Experts of a small language model.
Experts: 3 picks a token, a shared expert of 128 neurons.
Below are experts of layer 8 (counted from 0) of a mixture-of-experts language model. Rows are named router (the router's row for the expert) and show model dimensions 192-255. Each number is 50 + 12 x the weight over its row's rms, rounded and kept within 0 to 99.
After each expert's rows: a language model's description of what the expert responds to; "gets" lists some tokens that make up at least twice as much of what it gets as of all text. This comes from a sample of Wikipedia text that the model never trained on. Tokens count by the router's weight.

# expert 7
router:44 48 53 54 59 46 42 76 35 65 47 67 48 38 39 50 25 34 64 41 51 33 54 51 28 40 64 53 36 53 34 59 58 61 51 62 65 33 64 43 36 65 41 82 45 60 55 43 54 57 71 38 44 41 38 32 30 71 68 64 48 47 55 44
Word-final or mid-word pieces after a stem, such as te, re, y, ance, ation, ity, rate; e.g. inver-te-brates, inqui-re, incorpo-rate.
gets: "te", "re", "y", "e", "ation", "ry"

# expert 2
router:66 51 52 33 29 52 48 55 40 65 64 43 57 38 49 49 61 58 54 36 31 50 53 60 45 33 75 65 57 68 59 26 60 68 30 36 28 66 65 44 41 46 53 66 46 48 55 60 46 49 42 37 46 51 73 24 38 50 44 51 47 25 47 51
Word-initial pieces like con, un, pa, commun starting longer words, often in academic or institutional names: imm-un-ology, Con-sumer, Pa-thology.
gets: " con", "un", " un", " pa", "con", " Con"

# expert 51
router:66 47 42 35 36 39 51 53 59 39 64 62 53 46 54 32 36 59 39 62 41 44 51 40 34 23 47 36 67 55 68 35 66 53 57 48 39 42 73 67 59 36 51 62 52 51 60 56 33 54 52 40 69 55 68 29 42 50 46 53 63 19 46 35
Two-letter opening pieces of words and names, such as Ca-yley, Ma-ssachusetts, Ar-chitects, Gu-idance, ca, bi, often in technical or place text.
gets: " Ca", " ca", " Ma", " Ar", " ma", " Su"

# expert 14
router:36 54 49 35 44 69 52 57 44 32 50 49 58 59 45 35 76 42 54 63 52 34 65 49 37 38 26 49 37 76 62 50 70 46 45 35 39 41 58 25 36 52 72 66 42 50 58 44 60 61 53 59 60 31 53 74 48 49 56 70 49 54 57 52
Consonant-cluster pieces, mostly z, Ch/ch, cc, ph, inside names and titles, as in All My Ch-ildren, ja-z-z, Hu-z-zpah.
gets: "z", " Ch", "cc", " ch", "ch", "ph"

# expert 53
router:54 69 59 37 61 47 72 36 50 78 65 56 58 53 56 22 63 51 43 25 47 55 70 57 56 37 45 63 47 37 33 74 63 46 51 33 58 69 57 44 62 18 62 41 75 47 49 41 59 39 50 70 52 46 49 54 54 61 44 68 63 32 73 57
Consonant-cluster word pieces like k, ch, tch, d inside words such as bulk, Awakens, overtaken, biotechnology.
gets: "k", "ch", "d", "sh", "tch", "ck"

# expert 37
router:41 59 49 64 45 48 71 63 40 63 29 48 42 64 53 68 66 32 62 58 59 63 56 54 47 69 54 43 45 34 40 58 55 45 35 61 30 21 62 58 61 66 41 60 40 45 58 43 55 66 50 53 22 46 69 31 61 33 46 60 47 60 36 63
Adjectival and nationality endings like ian, ic, tic, al, ical, ative, plus words like American and Democratic; e.g. Fantas-tic, Altern-ative, Christ-ian.
gets: "ian", "ic", "tic", "al", "ical", "ive"

# expert 47
router:59 55 50 56 54 46 55 63 57 54 32 42 56 50 60 70 54 68 36 34 51 43 40 36 53 45 28 39 35 46 52 53 60 44 64 72 67 43 42 60 60 40 52 56 44 53 49 44 41 24 52 43 39 37 59 35 72 72 35 64 49 44 53 43
Digit groups inside numeric values in infoboxes and tables, such as 428.90, $20,000, £500, catalogue numbers and statistics.
gets: "00", "1", "2", "5", "4", "3"

# expert 0
router:59 56 32 30 68 60 59 38 51 46 38 42 27 38 64 58 62 45 50 70 56 44 52 48 49 75 50 48 55 49 62 58 43 42 41 48 56 51 68 53 43 20 68 34 42 63 55 34 53 62 61 54 33 45 48 62 61 54 70 52 64 62 40 49
Single capital letters starting a proper name, mostly personal surnames or given names in tables and lists, such as M, V, P, B.
gets: " M", " P", " V", " B", " D", " J"

# expert 19
router:60 30 65 39 46 51 39 60 60 55 60 36 35 48 36 46 29 61 45 55 52 38 72 39 73 45 39 43 49 41 45 44 26 63 26 47 29 43 62 63 45 30 67 60 51 53 57 48 57 59 43 25 36 73 44 44 60 56 53 40 57 59 57 61
Word-initial pieces like E, Mi, Con, Ju, con, win, mostly in sports or data tables; e.g. Con-ference wins, E-RA, Ju-l.
gets: " E", " Mi", " mi", " con", " Con", " Ju"

# expert 16
router:38 32 33 78 73 61 37 41 65 64 50 63 59 52 73 33 59 71 54 43 58 45 30 51 30 34 41 64 49 62 62 51 52 58 59 56 79 27 60 47 27 69 54 46 64 58 49 67 44 49 49 47 54 48 40 49 60 45 31 48 27 34 51 51
The word to after nouns, verbs or adjectives, mostly introducing infinitives ("first film to receive"), plus not, him, would, before, after.
gets: " to", " not", " by", " after", " him", " into"

# expert 55
router:54 55 52 42 52 50 69 60 37 54 45 66 58 44 56 46 37 42 53 31 45 49 62 42 56 52 36 58 38 61 59 64 54 37 49 56 45 41 55 42 57 63 41 55 41 45 63 76 49 52 44 44 71 55 37 33 57 51 41 63 52 62 49 67
Consonant-vowel syllables inside names and words such as lo, ra, la, ine, ina, burg; e.g. Cyc-lo-nes, Barce-lo-na, Chevro-le-t.
gets: "lo", "ine", "ra", "la", "ta", "co"

# expert 12
router:49 45 58 34 53 53 66 38 35 46 35 47 57 66 37 49 66 35 53 57 34 55 75 69 32 50 50 65 51 52 45 48 38 47 57 51 59 46 47 34 24 59 36 54 46 42 55 63 46 55 71 28 57 52 55 53 50 65 51 37 61 42 56 41
A lone n piece in the middle of a word, such as Ord-n-ance, La-n-guage, preg-n-ant, plus Cyrillic н, Arabic ن, and N.
gets: "n", " was", " N", "in", "on", "en"

# expert 40
router:64 37 54 43 67 43 17 36 68 43 63 48 71 27 46 53 56 65 70 47 56 30 04 60 65 52 39 58 61 47 45 46 44 48 38 36 49 56 65 30 40 45 40 67 20 64 59 58 54 51 61 69 49 66 46 60 57 59 42 55 29 57 59 60
Short word-start pieces, mainly Romance particles de, De, La, El, Sa, plus out, down, dis, re, in, often in song and album lists.
gets: " de", " De", " S", " out", " Sa", " re"

# expert 29
router:44 54 66 68 61 34 33 58 46 62 47 61 57 53 60 25 66 62 65 50 61 32 47 68 32 54 58 67 39 52 36 34 41 43 41 48 48 32 49 63 63 46 26 56 34 43 49 38 59 45 47 34 58 40 67 61 34 57 69 50 26 59 54 56
Word-final s and other plural endings (es, ers, ies, ations) completing nouns and names, e.g. letters, essays, sheaves.
gets: "s", "es", "ers", "os", "ies", "les"

# expert 26
router:42 63 56 40 38 59 53 45 45 32 53 47 41 45 46 51 46 56 65 55 38 51 51 43 64 72 23 29 31 51 60 35 60 51 20 54 49 41 49 51 57 35 52 49 37 33 55 59 53 42 53 26 39 47 34 52 38 66 69 56 62 47 36 60
Pieces ending Slavic or other surnames (ć, ov, son, Mc) and the numbers, commas or pipes after player names in match reports and tables.
gets: "ov", " ", " (", "son", "ć", "z"

# expert 17
router:53 38 48 54 57 12 64 32 35 46 61 56 52 72 47 67 60 41 54 62 47 57 61 51 59 47 37 44 55 29 43 41 40 62 56 46 48 79 41 70 51 42 44 56 52 63 59 55 67 54 54 35 36 65 58 35 32 63 58 79 60 64 62 37
Capital letters in acronyms and unit names like RAF, III Marine, Atlas IIA, plus Army, Air, Force, and colons after infobox field labels.
gets: "A", "S", "I", ":", " II", "F"

# expert 60
router:74 34 51 45 42 69 36 28 41 41 41 41 43 40 51 42 59 51 33 70 40 39 46 56 44 60 35 55 41 44 55 45 63 62 32 50 48 55 56 61 69 49 53 64 65 56 60 61 41 47 56 47 68 37 44 51 29 47 62 47 53 59 42 45
Capital T starting names or words (Trudeau, Tier, Tank) and lowercase d inside names, often Turkish or Slavic, like Ay-d-ın, Aj-d-uković.
gets: " T", "d", "T", "st", "t", "th"

# expert 3
router:58 51 32 66 44 46 50 49 49 53 57 31 38 54 39 70 16 30 29 49 42 65 46 34 79 57 66 35 53 45 47 40 46 32 30 69 46 41 46 47 69 35 50 45 42 60 51 38 52 46 33 54 36 48 52 37 51 33 41 55 40 58 24 56
Line breaks and pipe separators in wiki tables, mostly header-row pipes and heading markers, such as |, ===, ±, sentence-ending periods before a new line.
gets: "\n", " |", ";", "–", "|", "==="

# expert 5
router:73 61 53 41 33 54 52 37 67 64 29 52 47 60 44 28 65 57 42 76 58 38 57 39 46 44 70 43 60 58 51 61 54 67 33 35 45 66 58 76 47 46 41 55 46 45 58 52 51 50 39 77 38 51 48 55 53 50 52 55 59 34 39 49
The word with and With, including word-starts like within and withdraw, plus by, which, where, having, has, often after verbs.
gets: " with", " by", "With", " which", " where", " $"

# expert 44
router:49 34 62 64 52 36 54 34 40 61 54 38 36 44 59 82 42 54 54 58 66 28 51 47 81 75 43 37 53 43 65 56 56 37 59 59 58 26 28 78 81 13 57 63 51 42 37 44 62 41 63 50 33 67 60 46 59 69 46 66 59 61 48 50
Space-led numerals in sports statistics, scores, tables and dates, such as 143 catches, 638 yards, 41–26.
gets: " 1", " 2", " 3", " 4", " 6", " 5"

# expert 13
router:54 38 65 38 46 63 56 75 50 48 41 49 50 37 50 42 55 38 52 47 59 36 29 45 44 45 51 56 81 37 53 52 54 39 56 54 35 53 46 41 74 41 38 25 55 60 59 39 40 70 50 58 59 43 57 38 40 30 49 49 55 65 49 57
Pieces built on o or u inside words, such as ol, o, u, ul, vol, po, ō; e.g. ultravi-ol-et, sho-ul-d, ro-o-ster.
gets: "o", "ol", "u", "ul", "ma", "po"

# expert 34
router:66 40 63 37 50 60 23 47 53 50 60 27 34 29 55 37 41 44 58 68 35 42 55 45 38 57 61 39 53 28 58 55 32 67 30 53 49 32 60 65 53 54 30 33 48 67 49 24 56 67 62 41 57 75 43 51 53 57 50 50 68 59 40 33
Word-initial A, An, Ad, Vi, So in names and titles, plus the ct piece inside words like unexpected, expect, Prefecture.
gets: " A", "A", "ct", " Vi", " An", " vi"

# expert 18
router:58 35 43 43 55 37 40 64 49 46 50 25 25 37 65 44 48 43 79 56 29 64 49 44 54 48 62 55 59 52 38 53 64 58 33 43 40 41 48 54 51 54 50 63 44 41 53 64 48 59 32 51 57 52 76 55 64 43 42 39 50 42 38 69
Word-internal pieces like al, at, it, ual, ig that complete a word begun earlier, such as Fe-at-ure, pen-al-ties, rit-ual, e-it-her.
gets: "al", "at", "ig", "it", "ual", "um"

# expert 23
router:40 60 58 84 57 35 72 52 58 55 47 69 68 55 37 59 47 49 20 36 59 47 64 39 59 61 68 48 34 52 49 55 66 41 51 41 45 38 50 60 45 49 48 59 45 61 45 56 54 49 38 40 37 41 43 57 57 43 51 49 60 45 36 43
Head nouns after the, such as years, century, village, city, population, district, municipality and species, typically followed by of, comma or was.
gets: " years", " city", "s", "town", " village", " population"

# expert 45
router:36 34 57 44 73 63 58 53 60 19 64 30 40 18 48 37 33 64 31 68 65 60 47 52 38 63 67 40 58 30 59 30 52 49 51 27 46 55 45 56 50 35 73 20 30 46 59 54 53 48 55 48 58 31 55 51 46 25 75 52 47 44 60 48
Capitalised first pieces of proper names of peoples, places and states, such as Am-urru, Ko-rea, Pat-riarchate, So-viet, plus part and member.
gets: " part", " Al", " Com", " Am", " K", " I"

# expert 10
router:36 64 51 50 64 34 70 62 55 57 45 37 49 47 41 51 61 44 44 21 76 25 60 60 60 49 59 23 40 55 41 35 47 68 49 49 40 60 46 40 32 57 72 57 61 47 58 60 63 65 53 35 56 60 37 41 60 62 59 46 60 70 59 53
Political and governmental words in politician biographies and election tables, such as Minister, President, Council, Party, and pieces like Sen-ate, Vi-ce, M-emb-er.
gets: "ch", " Republic", " Party", " Council", " House", "ce"

# expert 25
router:30 35 38 55 63 59 40 39 27 70 58 42 50 79 39 39 53 52 52 47 43 60 62 35 47 52 44 57 45 55 66 51 45 53 65 52 48 41 70 46 77 72 55 27 45 47 57 31 34 49 40 60 52 36 48 50 35 40 56 48 43 28 62 64
Mid-word pieces and verb endings like ing, ed, ant, mb, pp, ub, plus motion verbs such as moved, turn; e.g. quar-ant-ine, cru-mb-les.
gets: "ing", "ed", "ant", "mb", "it", "pp"

# expert 58
router:55 50 48 58 52 69 43 49 58 33 45 49 53 48 60 62 34 26 56 46 50 45 59 37 66 51 26 49 43 44 49 40 43 34 35 47 44 51 63 38 32 65 39 48 64 54 64 65 62 42 44 61 56 67 66 58 55 55 56 41 67 47 34 55
First-name and surname openings in sports result tables and lists, such as T-im, No-bel, R-y-an, St-ef-an, plus No, Tom, Le and pipe separators.
gets: " No", "im", " no", " Le", " Tom", "b"

# expert 1
router:60 54 58 43 64 47 49 59 31 39 23 37 50 50 63 53 59 49 65 41 43 53 55 60 40 38 43 74 59 52 48 57 53 38 61 46 35 51 70 63 31 43 33 53 36 38 53 42 29 52 56 55 43 81 50 60 55 45 39 44 48 39 65 57
Word-internal pieces like an, ban, lan, lo, plus short word-starts such as plan, war, local, organ; e.g. bal-an-cing, C-an-yon, Sp-an-iards.
gets: "an", " lo", " plan", "row", "ban", "lan"

# expert 8
router:53 47 43 53 67 47 29 57 53 74 74 45 53 62 74 34 60 47 44 50 42 49 53 36 45 65 62 48 35 58 60 59 50 59 50 28 38 41 62 44 31 63 43 64 75 32 52 24 66 58 52 53 47 45 28 67 46 49 63 72 56 39 58 53
Stem pieces of common English words, often before suffixes -ing, -ed, -ion: Co-ach, Co-unt-ies, collect-ion, train, pass, church.
gets: "ach", "unt", "ress", "et", " work", "amp"

# expert 42
router:59 55 41 54 62 48 43 63 51 53 54 40 56 33 32 63 34 66 33 61 66 52 46 49 70 62 61 47 76 54 43 48 36 60 59 91 50 31 56 59 57 50 62 69 49 38 57 54 54 47 41 37 56 66 57 47 32 48 44 38 40 57 49 46
Line breaks and == / === section-heading markers, especially ending table rows or before a new heading or election table.
gets: "\n", "==", "===", "====", " ==", "="

# expert 24
router:59 24 52 56 61 59 55 55 32 46 41 42 50 22 72 27 57 34 62 61 50 61 26 75 54 41 58 39 45 30 53 67 57 66 55 56 32 54 60 33 55 62 29 33 34 48 50 41 61 70 80 60 60 52 41 47 60 48 53 50 32 38 61 44
Word-internal pieces f, se, st, as in Re-se-arch, Jo-se-ph, bene-f-it, de-f-ender, plus quantifier words such as all, both, those, most.
gets: "f", "se", "st", " all", "ff", "ef"

# expert 11
router:49 44 50 52 27 36 65 30 66 64 67 51 46 47 57 69 32 50 61 60 56 58 38 72 52 51 49 32 54 36 45 59 47 47 51 69 44 44 24 42 63 55 60 41 71 74 64 53 35 32 38 54 57 62 50 51 40 39 59 48 56 42 71 34
Pipe separators between numeric cells in sports or election tables, e.g. | 28 | 11 |; also semicolons, slashes, colons and ×.
gets: " |", ";", " /"

# expert 50
router:57 36 51 50 60 43 26 50 58 65 50 57 51 46 41 40 54 39 42 55 56 52 60 55 30 46 34 36 75 25 67 66 48 36 34 57 45 44 39 49 39 61 48 48 60 48 53 62 64 56 43 39 41 60 66 59 50 62 71 54 60 49 51 44
English first names like James, John, Jack and pieces of US place names such as I-ll-inois, William-s-burg, mostly in sports tables.
gets: "ill", "y", "s", "ll", "x", " James"

# expert 6
router:69 45 55 33 66 56 38 40 42 53 52 41 62 48 45 29 55 62 55 69 43 45 14 47 37 33 64 40 52 63 47 45 64 76 59 43 48 58 66 41 75 34 75 41 38 66 53 41 51 45 59 65 59 52 33 60 67 40 46 47 54 54 62 77
Lowercase single-letter or short consonant pieces opening a word split into fragments, often after the or self-, such as c(risis), f(iddle), d(ropped).
gets: " c", " f", "c", " b", " C", " d"

# expert 46
router:48 52 56 60 44 61 27 54 53 58 63 55 43 64 42 37 57 44 57 57 46 57 14 50 39 42 58 76 39 50 31 53 39 49 59 40 62 51 45 38 46 66 51 51 64 53 56 41 49 54 31 41 66 43 69 50 40 37 55 37 51 39 61 58
Inflectional endings ed, ing, ated, ized completing verbs mid-sentence, as in ti-ed, litter-ed, detail-ed, platform-ing, usually followed by by, to, with.
gets: "ed", "ing", "ting", "s", "ated", "ted"

# expert 33
router:55 70 69 44 33 62 34 42 57 63 65 55 45 50 69 55 60 43 54 73 48 38 61 67 45 61 40 38 74 33 49 36 49 47 48 43 30 66 56 44 36 68 39 53 43 28 58 62 54 64 68 32 45 40 40 62 50 45 64 54 40 63 55 39
The words in/In and New, especially New before York, South Wales or Haven, plus place-name starts like Col, Port, North, Mont.
gets: " in", " In", " New", "In", " Col", " On"

# expert 54
router:58 40 43 43 72 44 40 80 73 57 25 75 41 58 60 51 56 45 42 51 60 30 49 44 61 55 37 52 39 50 44 61 62 54 52 67 59 70 48 40 41 57 59 27 41 67 56 42 51 45 20 58 51 40 44 42 60 37 45 38 49 45 75 24
Pronouns, quote marks and short words inside quotations and song titles, such as You, I, It, what, "Do What You Wanta".
gets: " \"", " it", "'", " You", " I", " you"

# expert 57
router:57 42 41 49 45 44 49 38 36 36 49 51 51 57 52 52 54 46 47 36 46 66 42 56 51 65 44 69 31 47 35 37 72 50 47 52 44 82 57 28 55 55 30 49 63 60 56 43 60 61 22 54 45 49 55 59 60 46 54 52 39 60 65 45
Vowel-plus-r or -l pieces inside words, such as humanit-ar-ian, annivers-ar-ies, rehab-il-itation, reservo-ir, est-im-ated.
gets: "ar", "ir", "il", "r", "or", " that"

# expert 49
router:45 50 49 57 65 57 26 31 44 70 61 51 59 57 45 37 54 49 64 58 43 83 27 43 59 54 45 56 59 68 52 62 57 67 60 33 63 60 51 43 28 55 24 41 66 59 54 39 44 51 55 68 59 63 47 53 51 48 50 59 36 49 66 50
Prepositions like for, at, during, on and verbs like allow, set, provide, cover after a subject or clause.
gets: " for", " at", " For", " during", " allow", " set"

# expert 9
router:55 52 58 63 34 67 38 44 49 39 59 46 48 65 67 49 60 46 51 54 53 70 53 49 41 64 46 29 55 62 48 75 50 30 43 65 51 43 51 60 35 43 49 45 38 37 60 44 66 62 56 40 42 60 61 63 39 35 67 53 58 39 53 54
Final word pieces of English surnames and place names, such as -burn, -ton, -ford, -ell, plus Hall, Town, Smith, often in tables or lists.
gets: "ell", "ton", "man", "an", "ford", "son"

# expert 35
router:57 36 63 35 42 52 64 23 63 42 47 68 63 49 41 63 55 73 40 47 49 45 52 48 49 36 53 43 33 30 51 42 57 31 55 73 56 26 47 47 44 51 63 68 62 52 56 45 50 21 52 68 64 61 49 57 54 57 38 54 53 66 37 40
Degree, minute and second marks, decimal points, dashes and spaces within geographic coordinates, date or year ranges, and signed numbers like +0.44.
gets: "°", " ", ".", "′", "″", "N"

# expert 59
router:30 38 44 43 60 59 40 65 56 33 44 42 45 64 57 40 54 28 48 72 55 36 40 60 41 66 50 61 30 63 33 57 53 39 33 61 71 58 74 43 53 56 48 33 47 26 57 57 58 64 45 69 23 37 47 69 57 43 54 55 57 55 59 64
Given names like William, John, Richard, David, and final or initial pieces of names such as Andrew, Zbigniew, W., K.
gets: " W", "w", " William", " John", " H", "d"

# expert 31
router:57 41 69 52 61 54 52 57 43 42 40 39 65 31 22 49 57 46 55 48 59 44 62 53 53 35 37 55 65 55 50 41 46 40 38 64 47 41 30 47 32 63 54 52 41 63 56 59 63 54 42 68 74 60 60 44 72 51 45 42 44 74 32 40
Pieces of non-English personal and place names, especially accented letters like é, É, í, ñ; e.g. V-é-ronique, Jiří V-es-elý, É-lisabeth.
gets: "s", "er", "é", "re", "u", "ar"

# expert 38
router:41 60 58 53 62 55 55 76 50 35 55 50 77 40 45 59 39 50 50 50 26 36 37 49 48 53 51 32 54 68 46 35 57 39 51 79 48 59 38 38 42 49 42 35 69 68 62 72 49 55 59 45 44 35 40 46 48 33 51 58 51 66 20 62
Final syllables ending in a vowel (o, ko, hi, cho, ji) in Japanese, African and other foreign personal names: Miwa-ko, Iheana-cho, Oumar-o-u.
gets: "o", "hi", "ko", "u", "i", "ho"

# expert 30
router:48 45 55 49 40 58 46 51 58 36 61 45 50 67 59 56 65 39 38 51 35 45 53 52 39 51 62 51 42 51 53 64 35 55 45 42 56 54 37 38 50 69 53 53 45 65 57 68 61 74 75 60 40 41 56 56 63 43 59 64 50 58 58 62
Middle syllables of multi-part words and place or party names, such as Vir-g-il, Guadal-up-e, Conser-v-ative, Li-ber-al, Munic-ip-alities.
gets: "g", "er", "op", "v", "ver", "ber"

# expert 52
router:46 68 47 32 26 57 50 53 40 55 74 40 50 42 19 51 45 41 48 54 67 62 66 56 46 37 48 36 43 62 64 45 57 29 60 45 35 55 59 66 51 48 46 42 50 43 50 35 53 32 66 38 67 28 63 48 47 57 37 32 49 44 60 35
Inner syllables of place and country names, especially non-English ones, such as Kwa-ra, Kho-ra-san, Th-ai-land, Hong K-ong, Sw-an Lake.
gets: "al", "a", "an", "or", "ea", "il"

# expert 32
router:48 34 55 57 38 31 35 54 53 57 34 50 49 63 63 30 37 48 71 58 48 42 63 65 46 35 37 37 47 33 36 70 62 32 53 47 32 54 45 61 65 21 72 32 52 58 69 55 46 44 58 28 42 59 40 64 35 56 71 62 71 61 43 40
Mid-word el/l/Z pieces in team and place names in sports text, such as C-el-tics, M-el-bourne, Hapoel T-el Aviv.
gets: "el", "l", " Z", " El", "il", "L"

# expert 28
router:52 26 41 76 57 57 48 26 57 64 37 38 28 54 49 52 34 50 51 42 72 48 17 59 34 48 59 39 64 64 54 37 69 40 64 53 60 58 57 51 36 46 71 46 42 33 46 60 24 55 39 56 44 52 38 38 47 27 19 41 44 49 43 31
Coordinators and list separators joining words or clauses in running text and lists: and, or, but, while, commas, ampersands, than.
gets: " and", ",", " or", " but", " &", "),"

# expert 21
router:41 82 47 46 66 40 58 65 37 50 48 56 34 47 53 52 40 29 42 44 66 31 51 43 48 43 55 69 36 47 38 59 60 60 35 34 35 31 51 49 45 50 58 64 30 33 57 59 52 53 50 53 40 39 60 58 46 35 61 54 62 64 74 32
Words and suffixes for professions, arts and politics, such as Art-ist-s, Democratic, politician, book, Museum, Minister, director.
gets: "ist", " Art", "art", " National", " artist", "General"

# expert 15
router:59 56 50 35 35 58 52 29 47 65 36 41 38 41 48 69 37 58 57 36 48 30 44 57 63 34 45 38 37 55 56 51 40 27 56 59 43 51 29 58 72 58 60 53 58 73 60 30 48 15 43 40 35 37 55 71 67 53 55 59 65 32 56 48
Opening brackets and slashes before converted units or numbers in infobox lines, as in 6 ft 3 in (1.91 m), plus minus and plus signs.
gets: " (", " (1", " /", ":", "(", "ft"

# expert 61
router:72 60 47 42 36 48 60 69 64 60 62 50 49 40 65 34 55 49 38 67 36 32 37 53 32 53 54 43 43 46 53 24 58 65 42 35 38 63 40 48 61 74 37 37 38 61 57 47 59 65 52 47 33 36 39 26 46 40 46 45 42 43 66 49
The letter p and starts like sp, tr, Sp, wh inside or opening words; e.g. miss-p-elling, Assum-p-tion, subs-p-, sp-ace.
gets: "p", " sp", "leg", " Sp", " tr", " p"

# expert 41
router:50 40 52 67 43 40 44 63 46 64 50 56 55 46 39 41 40 48 54 71 63 55 73 61 52 59 61 79 44 49 52 70 54 52 62 69 56 30 58 37 63 64 54 61 40 30 60 59 61 68 45 39 53 42 57 53 43 49 58 42 37 43 43 67
Mid-word pieces, mainly le, also e, ple, re, inside words like Gentlemen, election, triples, Flyleaf, \left.
gets: "le", "e", "les", "ple", "re", "es"

# expert 62
router:52 45 46 54 64 38 55 58 50 57 52 52 51 70 63 42 40 46 53 63 34 34 41 42 30 41 47 53 34 23 49 47 48 52 43 35 42 38 46 29 59 77 32 54 52 58 56 42 51 42 48 75 52 28 58 32 64 51 46 41 57 32 62 61
Suffix pieces ent, ment, ation, tion ending abstract nouns, plus whole words education, development: r-ent-al, Develop-ment, Part-ner-ship.
gets: "ent", "ment", "ation", "ter", "tion", "port"

# expert 27
router:46 49 32 49 61 48 44 28 43 35 39 58 52 42 50 89 63 28 39 59 53 39 48 47 42 68 48 61 69 44 39 44 38 42 49 35 51 72 61 67 61 58 61 48 35 65 55 58 69 50 65 68 51 42 56 51 49 52 66 57 43 64 64 47
Periods after initials, abbreviations and digits, as in Ph.D., Zucc., Pte., 0.48, 9:47.5, plus currency, degree and brace symbols.
gets: ".", ").", "}", "_", "°", " $"

# expert 4
router:74 46 56 47 75 63 46 15 46 44 36 51 47 71 62 44 55 52 40 84 48 54 22 50 56 52 48 41 49 68 49 62 47 51 45 43 46 32 54 38 53 52 24 39 32 49 57 39 53 65 38 47 62 53 33 59 62 40 46 42 59 50 50 68
Word-initial capital F, G, C or St pieces starting names and abbreviations in sports tables and rosters, such as Freiburg, GF, Ferrer, Saint; also lowercase st, f.
gets: " F", " G", " C", " st", " St", " f"

# expert 56
router:48 60 66 83 27 52 54 66 52 39 35 48 51 47 46 55 52 37 51 47 72 43 55 38 46 62 59 53 37 54 45 74 69 54 30 56 67 43 27 52 52 52 48 61 46 64 51 47 52 55 46 46 51 63 56 36 41 49 48 63 49 66 61 42
Final pieces of country, state and region names (ia, land, ina) and whole ones like India, America: Rhodes-ia, Virgin-ia, Indones-ia.
gets: "ia", "a", "land", "y", "ina", "da"

# expert 43
router:65 65 35 64 55 33 49 45 46 66 37 52 57 54 53 72 57 53 54 33 59 44 24 38 52 56 42 46 42 44 47 37 65 36 41 48 42 64 36 46 49 40 41 42 70 44 56 54 50 54 55 51 41 55 50 60 56 55 56 50 57 49 38 49
The word Award in honors lists, plus colons, semicolons and dashes separating items in credits and lists; e.g. TV Guide Award:, Massenburg – engineer.
gets: ":", " Award", ";", " –", "\"", " award"

# expert 39
router:55 57 43 38 55 42 49 52 45 38 44 39 38 58 44 45 64 49 80 33 59 54 56 71 43 37 53 58 73 40 38 36 74 44 56 34 31 44 33 41 70 49 53 54 46 41 61 40 51 59 34 65 60 35 65 49 58 30 49 44 51 32 66 48
The word piece al inside words, as in false, Falcon, shallow, musical, functional, Baltimore, plus military, national, special.
gets: "al", "il", "y", "l", "ci", "ual"

# expert 63
router:47 61 56 59 47 53 42 71 39 67 67 49 41 50 65 44 69 34 39 43 53 38 51 46 49 67 49 48 44 41 46 57 60 51 69 32 43 52 61 28 49 42 36 49 57 20 58 32 53 59 76 30 45 46 60 67 43 77 45 31 60 43 51 38
The piece est and similar endings inside words, as in For-est, deep-est, f-est-ival, t-est-ing, plus compass words north, south, east, west.
gets: "est", "st", "ur", "n", "ain", "land"